Experts of a small language model: 17 layers.
Below are experts of layer 6 (counted from 0) of a mixture-of-experts language model. Rows are named router (the router's row for the expert), up (a neuron's input weights, with its number), down (a neuron's output weights, with its number) and show model dimensions 112-223. Each number is 128 + 24 x the weight over its row's rms, rounded and kept within 0 to 255. Numbers have three digits each.
After each expert's rows: a language model's description of what the expert responds to. This comes from a sample of Wikipedia text that the model never trained on.

# expert 62
router:119150079169124141122150113107156164151080152149159096136109144124168133133178161122147145155169122163132136110149120140106133119106129174171108152161121117100109148087119098136094148146105120153155139137097118107101116122133140121141143150119126082169114130119134197159150102117138096120127106134100168108140136109179128113138114084134
up0:115120134097154154088127108082178110137144109132114126113102146157133149152122115092130106108142115134158143111093129142128126159096109131129155134123178122139124180111123128146137135115118127130131151111134094133113143151171155135136149147125126117099074126089135138123124126193159164139121118135132080158095080161127119092107122094123
down0:170138103106102084116128096126137133140170127173102120095132118131146173135146085150141118085146145170170141137076159176143074135175120126127150089138128101156107140119130094112098153125146111132111152104092107126131122173115125119164151142125136159099086134125132142126094162148120132155168113114111109142130114184135096116123145103169
up1:120151117116145104102136137154195182166086173157131088095148095116118125109160176152155164091103145143133144112126129140118156131110107135135115126123138150118150083127125084130137124140132172049133075143114106102089154107101126147107120107128138172124141105108098070124083125104148186116121133139134121133099070109187124090124141160117
down1:102081158126090115111143163120182119152137097134102072076141149128114105139137109109151134124144140091170126104111160116120133151143174133147139103130108145139126164114107123095123132120114107136155135116097134133097130178066152128181113131127135145125163160108123164087136089165050138105099112153156120123128082123154131149124161129108
up2:103147137091168115096104114121178129077092076152146164139113106089142139145154111143106114121145149111165148092152128155138126113138121118133061115118140101118140132117145126134101141136145145084126150081144130137193135079137135176137140181162123092114107121143125158110146087167121159147088145149135136127110126144126129138133123131118
down2:137159141112134127122138115107132125133156147155103120105166140135113092144112099099111126105124153166114128138114096162110134098155140138149095119116156135124091145125139145162116135101109154147118103094178129124117119108095107169150107137117140170153119159159170109171129115169106114138133148118138089114080146152111121125123144134163
up3:136160139124164136118111152120120119140102164101132098131106143123082116125163128098135126138115123139147136126089108152141183118104161110131177117111147083136142161138134083088149117136120110109152077121130146109128131128164131133125117136106109137145136116127114076126136138101150185180148150092143173140157127105151142113135108125143
down3:149176099160163168135128120119126151150133175105135081130125112130118148113101116111107123157175093160114125125090153155101124117096142123122124113118154121132060129171150139122096099140145119127116153152119137147117143092161159131123117153180153108150148100102121173137086148090121135119106126146150143127135130088131134112120136111099
up4:135133162141150125127087099138207131107196159136111166134120144153126132150139144105103125119136158127146135131152115115124109118119093085133089134178095155110167120125124151110135148117117139132137115084131109124136158143145114151105054117108103142102116134053128094122132144129155125133140104154160144137090144154126077123118148140113
down4:130074089109141199122131178149099102086130139153129137112115107134147124136146122119106149136120102130125177130114150148123126124093154141181132100097108129116113145121170081107121139132162082130124152111143098158141108140160178092136124128167145117127152093133133148129142118134114157120131166155106095112127114139143102117143125102145
up5:113131138157118148119174096107185156135125159139131140107085144131148171110126153108156163139089136121148125108153120099108150074151128147133096161103124102155130115101160122131132118147120119088134101110068153103129115132130127104126117142125141115138121149103108167102152114139187178118131166116131110108163121141136125088115119110130
down5:117129134131112090102135145155146099159171137099178108122114085163125134117151126105115151095152093141097102122128126147098121126137167108107104118130093156051114121139118132151103130129134130097168147144132142165113164150167131099125125159139135173129099137149120114128119103182149122127119129153126140094167146099148134104123135156106
up6:156134138154099077156148112131075201125113138116164106152168143133110090128148088160157141139133138121096152094109111140122120168160100147120154113133173119127118131140140172130123129125102138169133145130112134159154153071057130155140107136133115127123112118108140134110110142124139149120135130082183116129064082133116105153118153150144
down6:105121106103112160134107190154125090165045121146097117156116135169129093121145150150109098150095132097127159130153110086115121135144120121117167130113128132133087139178134129102148128123157118172148121090108147129085120143124139161084145163120106105116111160120101128117123113151106098127128135114136118104148108128148127115155105115119
Description: Sentence-final periods and paragraph breaks closing sections, heading closers like ==, and pieces in film and album reception text, like Rotten Tomatoes.

# expert 35
router:079121126144117105142101121108140128163127130141148094145117137118104131130149166095108181126106158147167086123122147110155146132110164119144136125135124150140184145107134106133129123117148126113095091103120165136146158124129094191111144131122139170147127113150156120126139142133152137120121125085149117108130116114101146145112139119162
up0:136152118138074147121139121131133113149172152084174118087139154141104126113117157123087129121111117134161111119135098119139128115158166128105169189137087146086129133154112130150128126099117134115148147121138129138128168173069100129104120101122124147111152123120115096103144139123157149167118114100114105128085125157144144131149139130106
down0:126117137168168050128115141173097119187130142132126094139112168162167138129081149119139156141079128163144137132133097157102150080163117128121127191158133124115131124141102107129141134102083149160148098100143157138089147146146109145106096153127142129119105163127170112086184107120153117132115144105110107109098146142157131107146143125139
up1:138137142119148107141119133132146116117100132152099117130141100117068089117172138130122120139119141110148146154106103131113155154151116130129149116091125132127144181134120110154110138129137146102124141173149162126157161121081091124145141120109110109081092076110119161116158093152128135140085110160157100133146118140100125157087125141127
down1:116103156124132137122122128133122113113097116148163146124151163118113102125095096122136111159087143129108166089139157145120166133092107142132112182122119168165157140125158142107160167130147127121145106141161121136154111145133139089158073147124118120173143116104114128097138122090096180122096107131155145139145150114157148115091083135132
up2:143145123137136101141125121102150121111167110135107078140102110094091109132109140130079122121114141133165128153116180094151156128084093113147145152139117179134106113111085134062080118136140128112117136135114153136090153150110083139099136113141145125132082114098127086149147112087121135128132132163120088111139109133139131132123124099124
down2:137144112130140103111151086108150154111116122139101095118141165084170148138113120131130145116101091135144085138145104115112156132093125118155126140117139170119137129102145184121122129116106123123149089074156105130122091124136128150052121136122115150119148124154116155165114191138096201127129160144173148118115136118147170122146134101104
up3:119137129165134061123154092201141125172117135138133082163153094157078159117129100079115106120110128124123094112119105065155183083178128110130167127139173117138140132149134122114147152107141136127170094144120152126146140205114120107106117109114144121142108107111109143105123152131134085129113135122119156113116131133092104082124113118133
down3:155129135115141119079155161124115135146121149151145121121141121128153181129124093183156094117174130096118102120097121075116120084128153092097123117119118130116152158125109121151111114126147077123139083128154144134144148109107141136138166147115120124160136150169108199147097108112131112169145142129118115129107106150130126095146133105118
up4:157103088133153153131125128161184150107171125168165118105162141124126082124161121117131106096095129126184118109116109130162091107118094146143113099134138103158133140164119121103103122126144105143094133135144113138168129128150113115116095140120128157118089121101121129142142070060117083120103135162166130141155083131122101118188124164132
down4:125122111114119173115097116138108163125123099157149095107140134118103119142107146141142139162149130122172137079135107129145142158127088140128126099145087148121115155106147120113132093160107098074117139096188145131124157126145121152125145143087150136138102133139138115154128061088134145128124124107145069152106107121120121143156141168125
up5:136109128172154146121116120128117129140147128097148072161120094167118115141077118188068113129083128165089124095102137134174124170132141123126111109139149154141143140090130169162144114127152132100112124068144124120112140134135117111115127162142131085165093143140111156084112125149148134160110164113128078124158132096099135097124082102131
down5:079132120168137150169092122124142092120096161113112150112112133100095096125124118088131114166092131127184183145115144156132135106103193113146116118105115109171157160119150092125167125128168121126098132143144150112149144115097098095126110147177132113136125170110140151179146127062109128087112088153137126134130096091147147102129149127177
up6:149134109102158088110171088127125129119142100160163091109166144165155097138146096129152114130119102122139123146119127120133173138123089143122111138151149144162126162138116114141111117103138117129134152118142110111101133105124121097189123091111138160175116144146154095070106142104101130114127106176099112123125147138131107134122111121119
down6:130124133103116169095113080142147134148110124109119149138111112111124172132185122126118091155142116153139163121126109131137143159104132140140157104104132140073116118121144128090136155124132127126133143118128112136191151124139126135143102083102109149049127116159115090154108108133154111103149164145132149119149111122118116163125130157127
Description: Field names opening infobox lines after a dash, such as Website, Dialing code, Binomial name, Place of birth, Phylum.

# expert 36
router:115113127124121079179157151150134125123206119124143128122129105147133156142110140132128147097124098140130123133157140196107153112094113149147146124132125113167156185110153088118087136083171126134098132123128135164128141172130157156087106139105121115140155111122129102119149116168150100137102137111115136140123145126181095143137131155135
up0:120143114182085132153113137137134106107138144121139119119112092121125156129109121150163126162113060129148145161125154163121111162122125151129147148173160140109089103125119125117114124113140138123101127088122138140173102113187151148118124145107129128133090129117118117190107125121092078109120123152095085115113130153139139133117129085142
down0:150103124130137061130105129119132137144119092138119114113158159146143098124124127124123131130152131148134109116119084124114115116125125130162142102104104107169151120134114141111116113116119122160148068116146129133131114150069103148129173149125116119103151129132112095089164134160165149146113126140150196141118129171149090130111131146154
up1:127138125113114127102113106146125147175137150118117103110117129124134165143108140095136121140122154134124096124159132132123051139139148129142137106141110086106163128152140129134138153107130164073147175116102172136157128142130150116126125202144106133084133103172150100132082127122114079104119154150062105113107140144120133137132129133152
down1:145101142139121110156153131123158153105092144124083163175136133146114073129142117163115130135127140127120139132091183109130150109089113154122170141111126154115116126107111122144123107132112094191121080140169127094111105097084113131139104112117142116180108121094153131145160155105119165103169142118143097139156135145152133118090123082120
up2:139145109141115113158135123122137131126121125147128096155128093118129134131157161139173137125142169117121137103124176144120092066150132142127133174135146113151123136117127116145176119106124131154125132099142133127147146131138126115125170128114102138125070095127117158140135131140124100152092116122157073101105154137163125160099137124138
down2:131132152118110139159137125119138107144118146113116098107077228119141087131088119129101103161103120147140112163129117158160118154127124159139100092134143124113148091114118148099087127126132126168104124132132145117095094135077097098122144132156135131111155121131137089095125160153105118150111148105128148121128107158141121110152155107096
up3:152145111083141130129142101145083132093117175164131125128250109099112142128151085128143137140148127141099141132140139128076112139097120117142116116152132133139159114115170121153108133104135156102206152104101144150112150130131158118123119111121131128111109138100126110133138139127147094113142098119116113131076183118112103133153126082127
down3:147106144120162142120137134083086103084095159147116137075129163130129126135124120104106139137162087120141131147137135074130091132115139174135149126134093141132128159149144157110177106160155105163098135117137143114138118139095098110120198102125134112131147115171108134150151107119117135144110140126127117140177080159129107114119093125113
up4:163128151168143128106134167083099144109096160128102108098101142113109122159126140164141097177125125146127132108117118133122141091096118120120146123124083109139099103153138090130156136125143103169089140109103138128131094074112140140119093130151130171089141164127129125125189052132099150142174139133119143139163119137154108099186111149126
down4:106130131161122084156124136178143097086129129140114142106165130135156088126128140152119168109125179081124111161109086115148116126110111132129111103104118130106116165115192194081101117105130119152133112141152126106154122165105143125124106114136167117163142095076141078095133166137123130119122119149105176124119075127111163128091133133162
up5:070119096147180137153111154057156156134137141098103105114050104139119133139125126136113131113107126136142126158087104131146191121157128155128133139129106120128139097133192145124100126129140086138124098115120115125155156133127153106108161179139129146130121121155127148095112131113118081132119157091107148106192089102134136106149123139137
down5:141160116116095145126132102115111058093127126141150100070116124130119145136141150177135119146169134092124136182183136144127093151107122152118113094093149164168118134158112138095118123137104145151072128127104076133156140125119109182097139092119125120126130137141135101164125089149149167128107106147124136122096063137107068138128117148119
up6:115108127138103126124126139113092120120132128130127145159145130152101143156132127132175142147108110105142144129129112146117129163097135128133113099136135138146130129104139121158122142130119131160102162176102164135088129112136107103122088148130165136125081127122122131115128146115145105091145131159115091134110145133105115108114160072118
down6:125131084122119155143155072071114095149084115125135128133082177114156105135153146131101145107153122091069090140143141110131141124135104126078082121112168148086105088161159106113126120109119169151157114106126128150171138137121126125187119105150093152140126119132121120170144147178152139161118107117131163115141105108149139117124142120108
Description: The preposition of (sometimes in, about, across, between) after nouns like part, member, development, son: members of, son of.

# expert 26
router:115151156179125125100120101135141158100152166094093156124122126112130143114122151095103153121171177125149114120130113102123134192172144127131141117091125130126117133146134139107108136146135134168125139137127103142109097108126081115162129129085154123098176115131154125102132143109103104129160162104118104150110128135090134140136101119117
up0:152116064132137135070121144142114151126111069123058176121095103101105101149134167129154115137137125121111144153165113144150164138122132135125146090098143136106129155155114104132109139111135122143151123125083150117116140066094109144068112107109119140111113146112124144161127156122131135123104113128058111110130108116152132117138148151126
down0:126143109133068160086102169148132070129134142134160139105146111113148106126177124121158118117150140144100142103165113125141184124138136091145156133112156117108113136110093088094139130106152125113157112116141134117134119131090179133175171170124130136139101109145135091138117135113138130121151123208111111137097099137111128115108111129164
up1:143079133111109146183110130134104125122148110156146144139135108164105145131131147132150173136138124155113116140137077106146138072128101110143153110100117179119142109143136144173163136133132156118150125125107113155106126120121175119123105139124137079091154118104123109163108088115125066118167126124163064113170129118101112096119088149156
down1:117108099120131118177162128137116097157094115118124087105119170126123158097108151127147129113118097141135146149106102093130140123133121105097098141151122128131135154138136117148092138122114145144117130099144122116116113147104131120138156092130127097142114152098181128134137110151155157119109114113124177122139128145144119122110156187151
up2:163096098140119127169125105133195157123121107106135158100146131144135103138095137127121148076129143138132139182164130149128142112139139165127106118099120125109114117092142134103137131128123108083145109100174112152088173136161149154127089143139113122119161123123123138105123141161138164118129167150120138116102137120176115113111128106118
down2:118171154115153120114127074141089144116087128105155101133124154127119105117155161157150144154094140123108119141096085166102148124149108161146124146143169094096145140115146150170102134128130117119131134109085132124158144100141142087109131139111103129092145120133165157138169158129117106128083135140135135122160118137092128120150141130111
up3:173183108114143139104102123104166134119141125093132116119091172148136160143136143098103125085116162140165110126107113138136140102154155125087177103129148134141128145150127176082125126130121131125139128117133126094134154134199120131126125131113154113095143103094168146130147117107125118120102126145114119144092068153112148111145130116089
down3:112125109115122163160118097116164159087137103122149170148132111127108114131160130129116126131161103124135112143160141150157149105092131161142164103123129121129108108119139128160127137071115173123171131132121156119149159117104109126139124112128125144142139141180123116142123120137126118150136148100088089102130109134132095141112128111090
up4:139156060134126152160111117162134101106133100135156162126130138120054174141103159139136114104123138131092125120064147099107136145145173127155104135145203134099113108141137096090113139130138100139167167109139098123125143178134113133114104156116123065130093137108111156152089117123150123156147137143133091134140195149097141134097122115149
down4:106130110129175117146141120118164132094101138144161133105169153099169107138152131133091084140159104097095151148153133134165118149102111110144205047096107142113133093152137119132089125153147093115104143126110069100106116132106109137133138141126103109106122140150166125200114093114132150155109100083111124130138135127163120106068171102104
up5:121142136129117114132143149140106164112110177149120133146096170132118133131121111112155135149141103135159154113187113134113125102080136176111124124135152161117144140139130107156135135117131148134136150166101136108128134144133109155136129122133138165141119156127144232137160117096126161117104122141085142136130126120116131144121153079102
down5:150101161077120130138137145159170139094137129131145143128103106135129107137153136082132144108100117141172146105111108098121132129119100088124136110138128071110128163102125143175156129146143109119129145179165124127096148147141104095102123126101175144107153105151120150076159112121150107153100131122084147151089115159179154122153119133139
up6:115164107123143130104125125078119104123108102094093112173127096102087137102145142126157124144116146112158092149068115132139128128148143128074135133119098097118130127122110150155146119137123138119103127112145150151155112158187145127106136181140126122115113152128120106106093116155170150142135110144115161137082129144129137083123125102093
down6:149136088135115182109126111127099114155088181106125161131139087122083106133119163102133154142092116166142147129131140136130154168122149106143101122125120112143124143135141134094127137120133136121137125119088138084114135136093150120150137127122138104180118137118135121108115134117198138149159085110092067130141126116092111097153140135147
Description: Words describing where places are and what they serve, such as located, serving, operated, station, mi, approximately, especially in transport and geography articles.

# expert 27
router:083140122128088166150071131094142170141156164166176121139096091147146143137140121160110153092133143137134119134154141128135102144103122110119144157112107142117126135140126140181164129141108095108130111127145123120151163132075143152124155161139149105117118166141161085135117133150094121135123129137139171141111112127104117083130116122159
up0:124132140122131152072129156124123111129134167138109133114123145105118105113174096115138109098156115113109094143162126106125084115110090135122146144141140121144182121084102137102166116154089145126153113125109155106152157139112122159081146163145118148117115139112113166132193129139151124125122123102180163124067108145114122123143129140127
down0:151140112185119112113130123148140071149170107145101150175154088150135111147121105084162138111149130095149143118100157183130134135076145141110098170141151126106143147118128135138145114133150087132205129130139110130139107114116144156166117111102120114143118155109139100107102110148090133109109154112113099133129173114147124088133100132106
up1:113135103131096169133107143162114142049122097152077139140112140108135144136124101177122149146108118149106131165156131109146104106102161150129145125127123156090147073106098112141123128138120104177109155104149125114170121126079120157128144098105104140081128123100102148103119136112118102123150108140122137118146129129162124154100121156133
down1:138092108136138100151149117149082156139131147125114120097145175131085137122165112149121129148115068119127113155146082108066121129144161127091169167080101109145101177114114127115109106134145114151148158104131084112126091160128142103129127131129119168148101103083153091138166111140136144107139175090168162128172122185119132121158123136126
up2:162198126138109104136119088114103136096111159124109159130112106101068130160146101148116124143153124130128147179095169113135125177102136063150164086139094108162094143096138146133110132135108133122128170120144119117154122112126143115101104134136131109145174130120140141110131221130080160127106157158129105129121124146114125134140172134103
down2:105132125112075158138146131138128129094134099177134137151058142103127114152166116145163071136125149165142111157127123130149122143142145144132120131125128133129106075132098158139121110144163175098085086091119111102117125132151113127138150119127125131121146097112138193101143093112118119099125099115136099132156143127175100112153136114143
up3:119121092147133096110137095181111115149137156155100160118112121162131123142123155130160142132124129124154091120141121143150137118130070112121077118165103165131148064093128126146151110108155161123127129109131152114121135134110126139119113139145135121136113176159119127076082104073113083087128080135165140125155133148107128079121154117140
down3:089158090129119145118123115125161140139153127127121147087077129107093145109095115084081106110081104155101130109159132105155104102140115116121120118124154123136125115138108165135144137138154099115125134109167086144132110135137172090157179114154103162119168167183149143166130104130125142137113134111148130153130111137144101154131117164092
up4:086116179119121140138127131154142162133152100169105122121087149126135071133079150131157114124119140141177101149157162135104146099148152128145148175105111174078085134150152086128117132134104128122088099122133140117096099104136147174121147137124118101145135144137121125120094087142089122101092161142112135141156128127109145079143150121119
down4:105102155170146097119113164153153105140125092138097135163150101094179129120084106102136143119084114123146109154146098122154109107134148166125137084142127125104117134135095125131075101116160127158127098157132126127107125110128124081089080113112142160145121165164128155170103130135137137117142133123106142124132121126161152160122154114118
up5:126128081093120103130171125108157100088157128184159107195150109111130140117148140134082142121114139120137108120128159117142125122096094132151151092143087142094128138152121103116147133142145188136128091144110099142139136123084063122105109096121115105133140101124173100184125127099146084124173100112110113091185125157129112128155155137142
down5:120139108114170087132092119120143111145102127137126126156156111134107140138194162160109154128133136130103095135076137103136093146126134107147122120103095116167104139167118107132158129169117144126130123089111120092134157129141108111180120126125100173101112144136140173112146153138143176152162118146085143143170121132144114148111150135128
up6:103117121118103085168105102129088111122114092127092109125142138164122117109118142113143142116147123151135140153136122155097151074149192125130114155118143197056107062144145083131124127136120144140096156167102111137121130129136119067138144121120102134132130134134135124152141083109139147102099116095102124127122116150123153181165121093134
down6:116130159129132117120145141142123126143127133117135118144149143116166143133134177092082090121147106157132166155134089137136154163143120139137070118098093141154121114136154108147122137058114095112127143115142126129086138143100136105088106127139120138157139141137113124164118145137186100147154117128133165090132136146125165090129103114148
Description: Infobox and table field labels and codes (Coordinates, Synonyms, Died, country codes like IDN), plus symbols like €, #, vs.

# expert 40
router:149121108121127133105165103203178124150098115130110118080172122127132120109090115111102111153128144136097106086128176129140126146138135125137116133136140120138100111103126114124116135142138117125148116122112114161131134126151148124119116146106112111106108112104097117119114134161136056105147121145124134125134126069176153107085133131175
up0:119126107125158122128107076156117175124118118115140151094077126131116086111174120118128088109120127123155099149152152167141159093180163124117139152125101071142115151105114076127131122151133148143101111131140128121119100111136157106143122112130116085067139114087162136139121133110180146123121140115092169130113186105124159112145147147135
down0:088170191119152128081106127150130105140146090155129120104159148114176152131122132135161130170134139132167106128095156154106124146097132139142141134146133124133124122128120128092122149123108167104130141141162164119102132169104184107100132138138094139155147176081131157123108157182115158089131111128114129126127088155110186115094135107146
up1:129104127134095127172135142127103204084127153104140054140142128137127164116153132104131116168144132159083134151101116121129130153105115092112112112171159166148141133120136147116130143112139168096129137132129132136137144133196101128122098074108133147158110103103135123121121128138090126096150111168165115120129118138131095116122106091089
down1:109142111121140143152095140110170139153181114103123109156147121119093150139150089139123113150129129183150143128107136125077142082131132127126126138172137130126102120138109105131125125135130123126142151103107157096157167129101139090196176152134156157096092112124124091108166113115124107082168138117145069114137095147106153152156122092188
up2:116116120144155154148151111096137107115087128157117066131155131098144174124108101138137118139147114103129121124133153105116096139110113127135122128135138097121113076111129119147045121127139134101125138106203143100136064038125118133125123144141121143128071118160118147118161132137144100177090129129125137108120158136139109137146119121105
down2:120151122105100113106113121162118120109121138170130134079160135125110128134124163134133107139132132121119149121138102132124113166095141129182137123171110119143146127142143143118109120138144105112123129073110119129161133130108118140117097122139139063084188125121075087133146131096130139124141147133104121099147164126123132128145130138104
up3:119134148170116120119139054116110120154114142172118118085185102162120207130116141121151139137127130133142150127127163105140141133135127133145102082174154125110124087086124100149139153107138104119146132108090164146154120122090143155088102091128152133175102102142134114152160133131135119144115144132132160120173105112118138164110133090151
down3:134124107130133147098164143126147129106091154103120146100080168113126126118090130111100135144128158147097141163116121155153120126154137107151153117112111109147079149117143100125132162128122144117131127143102134133144160156132154139117128169125132124130144153082120072139148137148116127121172133143159139108039128119147136102148121124118
up4:107099126119147120159136092137152116149122112105130169104125108120101129119126093112134121153121142114153145117132122105101120143112167111118178159117172141146127140116110106133166157117129122110128173120116127117105144153196111114127139108122143080164148125137130145127099098104153143113139145102142141143133185145117098128110147103107
down4:162125145101106120146155136095119122162154127115114093139118160130152137123135115129135123131131140106122169109111149094126112148151127123105086160108063140092116103056143160146143135138118140107124123142124123103162129148155175170135124145104131101094169104139099111102147147096149104136126130169171156147130157083170145096185159123126
up5:144110067137167153115096152147149103118193199140124121107101157103106117140122092122163141141133113133138151116135164138105139135131131153148141151127122113141117098115117127155093141132111188113103109123149141124165125093149133077108130137124127121117108084123082124154150147133092139182178137103128151110085130121105103159114140131158
down5:102092158124113146110149112153184130130137066118087126103124119109151129093108117138152137089147121152162141149196146130126168128149104113081162140117114066107120143158125141120095124100111112104123122145127123120122133092087089150134124110111138097097159156162123126140091177151131123102117111134131113123123125135096113114121102125125
up6:158159139158163113056124103145130147141078149123125145123092178084118127146159096094139137113108140127148136155129123164100129146120124132142113118124133103116093141130109103123090126119124103139121068136121182093141104107130136137130119153138118141143096155119153103207143148114105120136122119162115156114098148130091124115146148076116
down6:148100124081143138097147121112126128133109103143115138090109128152108131124104137149102117108135181128152127132103131109135112086128104102125133096135126151097147086168164159155122113114137122142122116157125155142129140168135112156113103143151124177115162120143095152124129174137103135118107143154179148102116125098091069137133093194094
Description: Relative and subject pronouns and auxiliaries opening clauses in narrative prose, e.g. who, which, she, he, had, have.

# expert 32
router:170174114133135149116111152121165075126195125108121161140135147142140120119136165114126162088108111136100140124167162151108129141138120120138110138115156121124096157094145141139094089125116145112138111142119201094142140111123152137081139135113095085139117162125150112167120147148177119103120101179103098119105147087150122121104163135160
up0:144179115155165129136089167133140078139164133128126107111128169125155115153135171112169148131140149128131134175172157150147136156104142123110118104100134112095165119137172126138127127135130088118134105123147128106097123137182111113100120124086139136129104105091137135133107163144148074113109130159107102123121133136107129108093104113127
down0:146105131093149133125118168168111159143150142155138117121168132069156108136167125111154176167146149174141133166054129095124135123110115100114108114132117141154146153110121110150126128135121131085099117107125130171155131079089148137169116116118130129122135149133107150139119134154125116058155148158111152130128078072099127092127133154123
up1:118122166120146149121123100107166093131119108131126147108151144118128127111121157098133104113125138137159153163142129222131120126136111133118145111167099101115138145140137129144150125129139114157132132054109144138098175107135142157153115131126103111127156149103101112115117111149119162135124123156078107139106085118161159141113137112110
down1:132101113136117103150127099073129151150109109123090091094097148154119120129138149173123172156152126123141150153085099110130112151140163093082130099111155148164119138118142153127104129122135109111155152114103101144145124199139146093075085155133133160127121120105140125149148109164170107124100152130176125136178138136133132129104108150140
up2:151112110092117133163161158172140162112103115109117158097131085162162135134141176138124136103127107124172109136156163172151095139144129128134183143181130113148120141099120171119132136136124108127135132118076131130104093129142131141120119171120115128124122117079129150132095102082153156146115162133137120128124132111139129131182118115138
down2:102117167104130102144155134130127144128079091133089140139123101138130132119132107104115129146072135103155147103096127131156097116160155131145156094139124136163084126120148116117114127153127167149121127151134095152120133115138156094155191126097114119120138164156142114131137089165130127154124130077186137170107127151125091119115133130140
up3:081118159125114075152116164111142146149157129140097150079135120119110086135142143156145137105112145120151113105140129108096132117160122102122077154146150100146126127121125149138181131117121120074118099154083154123139149139117111104129103121130176136143139122103128123137139143136093144122117114138165148138124109160134079109149150121113
down3:148155129137095119083156122186133124118099087145153160131105142135068109141118124142102131159158130127089133167110118093168128110116129092119158154167158136102152154152122132107168138131142161132164123104137134098145140150140102126130114146115156151124117160122110080108135131094171160146164118077131143126152142133121150105114148101127
up4:117121153117122115189118122114198166131129124125135119111205117146126106117126121157089114103168132134096132101112102111136104132095097112116149093149168144142145144124129133147179138122147138107119132108172074144138177155152130125118143083112162143130162128158123150126128138154113148116136154114149125135175147132144131144114142082122
down4:130172112125115159158165122115113113097083105138150150135141146135144118125157093172136077103112137149117127120126173096154123101122158171133157146147132078166117156128154118135144143132135094105120130113132104163118092132129109122140150127102128159106129142157125171121125098149090091153163132080136165135127141117067131165147124114139
up5:122163163140130163116135076088154130138110116149112127148100193107098118128117150110141145118122105122167125199116120111107129136106137140139170106113134106130125133153102104142096108133095133157097145144109128131119179128135112086126137127106104135113144121151132115091121107131162145086128124162132094126123095139160139097131132166135
down5:147079103138136131115134137115143115128156180095122155119138080119105137135126110152140117073133099102125149082132146111115136151143088135146152131127112119126123145120123116102131129154152136186131103120102094152110128113174133145114111091156133129118089081115089077117133144104131157123120099158137142152139154118120093147143083122129
up6:105111159161118070066155136131130143128127127137101142183209119119134139144125119145176144112139061125149148114133114166182126163156151122116117099149092124154149138109128103146152140105139117094087113117128141119144147155057131114118096116127150129128123144137118124114137118135117163137162118117131153119139119128117065128091135094147
down6:146103156087152119163163135123095118115107134140143156147080121131133134143105125109151148133128155154066162158098116118104124091141107126168143110154077167141162134155132111141167117151137118135117107110131093108136101090153110166127149130129121119130118145130131118124164135133118112134165144139116147130096142134159135118140127143098
Description: Sentence-final periods and paragraph breaks, plus clause-linking words like with, although, following, According, and quotation dashes.

# expert 57
router:183122107147107134104151134150135140067182122116115131125127145143150158146131129133115165123143147159120153087153094128095125147103126153106089141131135168146141109130115185108146107169107096140121114158139112108154116125126148128149122134131149107127149099130143102094148153091133140096115092145147102091112111142168110132109141142091
up0:167122096097153113108093141172182137074137148131110152139099171117114128133143136143110103118138169104108117128096096110155166121124146142142166114104129129130119150138092144089145133143123126140101135152144145129118133092092116116136171128119167132127133129143136140122110128163152150185129164118119189125116095097134142151109164170145
down0:127179131151098103132121173126092132085119147126109147127122099127078115138119145117132086160151103141117129126117136112148141100188135153112141142100153127130149174140132140093132127121133088132088133121122092122105122089106133148145170119097106120060136145149127093128151130155134088099163101156174171126140118139125141124140137135106
up1:126149154102159133142144140089161120112137161116134131112137129135155044118180118101117151158129133119145053114128131164105156143096141164167132115123145113107097096153135131108154133126121145116122099149135151129127118173127137102135166118100138143103191119195154137121136122115152111137161148111136125110111145100118079104181145127137
down1:099131147127156106125103099089131169128133113110140138116143097132115108131116113121135170139131119143158175122131112125103087139128175106141139143136138086164187163154132111108132103141085114107117151123125142089138139114129132105155162185127100149114104115136106092125165142138147128107131106141139161140114107119115164143108107123124
up2:175138087099136137097124132133120115122136153173147115091117122124130156126130145171072147112131138126103103109077108078139148125098087093128139126164133110148174093127154136105130132101140138120152160136127099152141176150131124124170098099136092117123105112139094134111187149113148168114150110161192141122132129119132132145120095174132
down2:122122106091156106108112155146116151133068110089136080179080162114133134138117181120158151101118157153084141107156102160143111141136144131136131192179115147152094112138096108141153122119116156094147114104085106137118131132110133112126149117125135142102120130141091136131131129127111093108134098107175099105114127118136125116134135180133
up3:113135116120138111103157114170179117146119066165113148125149167116097107140105149118144124161116121150101136125120117139090162050090104099129121153082141099088189165181146108142127111143117142178103108102133154112142120129137103138139115161113102140107152175133134132126158114128104066110123095183164128128121167110148129121135141119115
down3:068123133164121108124134092092062117152180132149110129123159162133119154125152137178104137184112167118106115146097112146148111116146116080159087143140101129132134143144117109139131130103095160155114140131116177125144154119131135112110113100157142138105121128163130126158122142147127105149153158147148126140136118135112095118136090109151
up4:166113159134118147128139122171105167133134106103142164154109090108110113125161143093080122156112094149108140101105100139152125135130121139145172106112154099133127111186114115171128126141124133139154128109147084146102160114113126098103125154113144105144169155090102091146147174132155158131162112101127072112146136125105158114148139103185
down4:140140089138096124098100064098116121125115175134152153135159120122205139121116125149111150106134166141183113088114134087105166105123171115099136110057159133116157122129113146152124124105119124087073126125103126129101106147109177104155120120123101102111166113135120142121132136147158171108142150103150116156148117160103116143097149130110
up5:142120108062126107145087146089116194105104115101140153129122122091109124141141139130093124167108103139158115122177164155159070133089170100185144147140120166119099113144101113143139146115116156126141138166106130147091142102122139061109103095114130103125109137128114143134129138114118135151171137117122143145133131137137074142173131126103
down5:157147180163154106177087131132165101122106171085163102142105139134117164116143119119103111096151108207134127138120108113081127141190127139098129133170113160125166097132133102121134194127096136152120130143130095130114120121130135156110147164126136112119142126166126144094118173072097118115094113123118125135144137118091146137102138083123
up6:137162132137117125082144171115160152084104091107102148141142175105098133127132135133150108109128152121109148146122127097153119141123120127128161136160181150143167125117130120086147108137110150169136139108130132120138120119121126125107145048117135133132139073127096146166133105115156152158133163124149138152133119115097139129113108123103
down6:136146118166160131095176137168135110084097137161140128138092138129096138128119136131150099133131111089124108083132116172155153079160121112144103114121115129123116137139110131119130141123150139110104066092132127153112136102103083139151145140134092143113106117141158143137119080112159122118140113066158141129116141116119092158126139144121
Description: Nouns or adjectives after the/a such as number, age, species, northern, upper; also non-Latin script pieces, abbreviations like NH, math subscripts.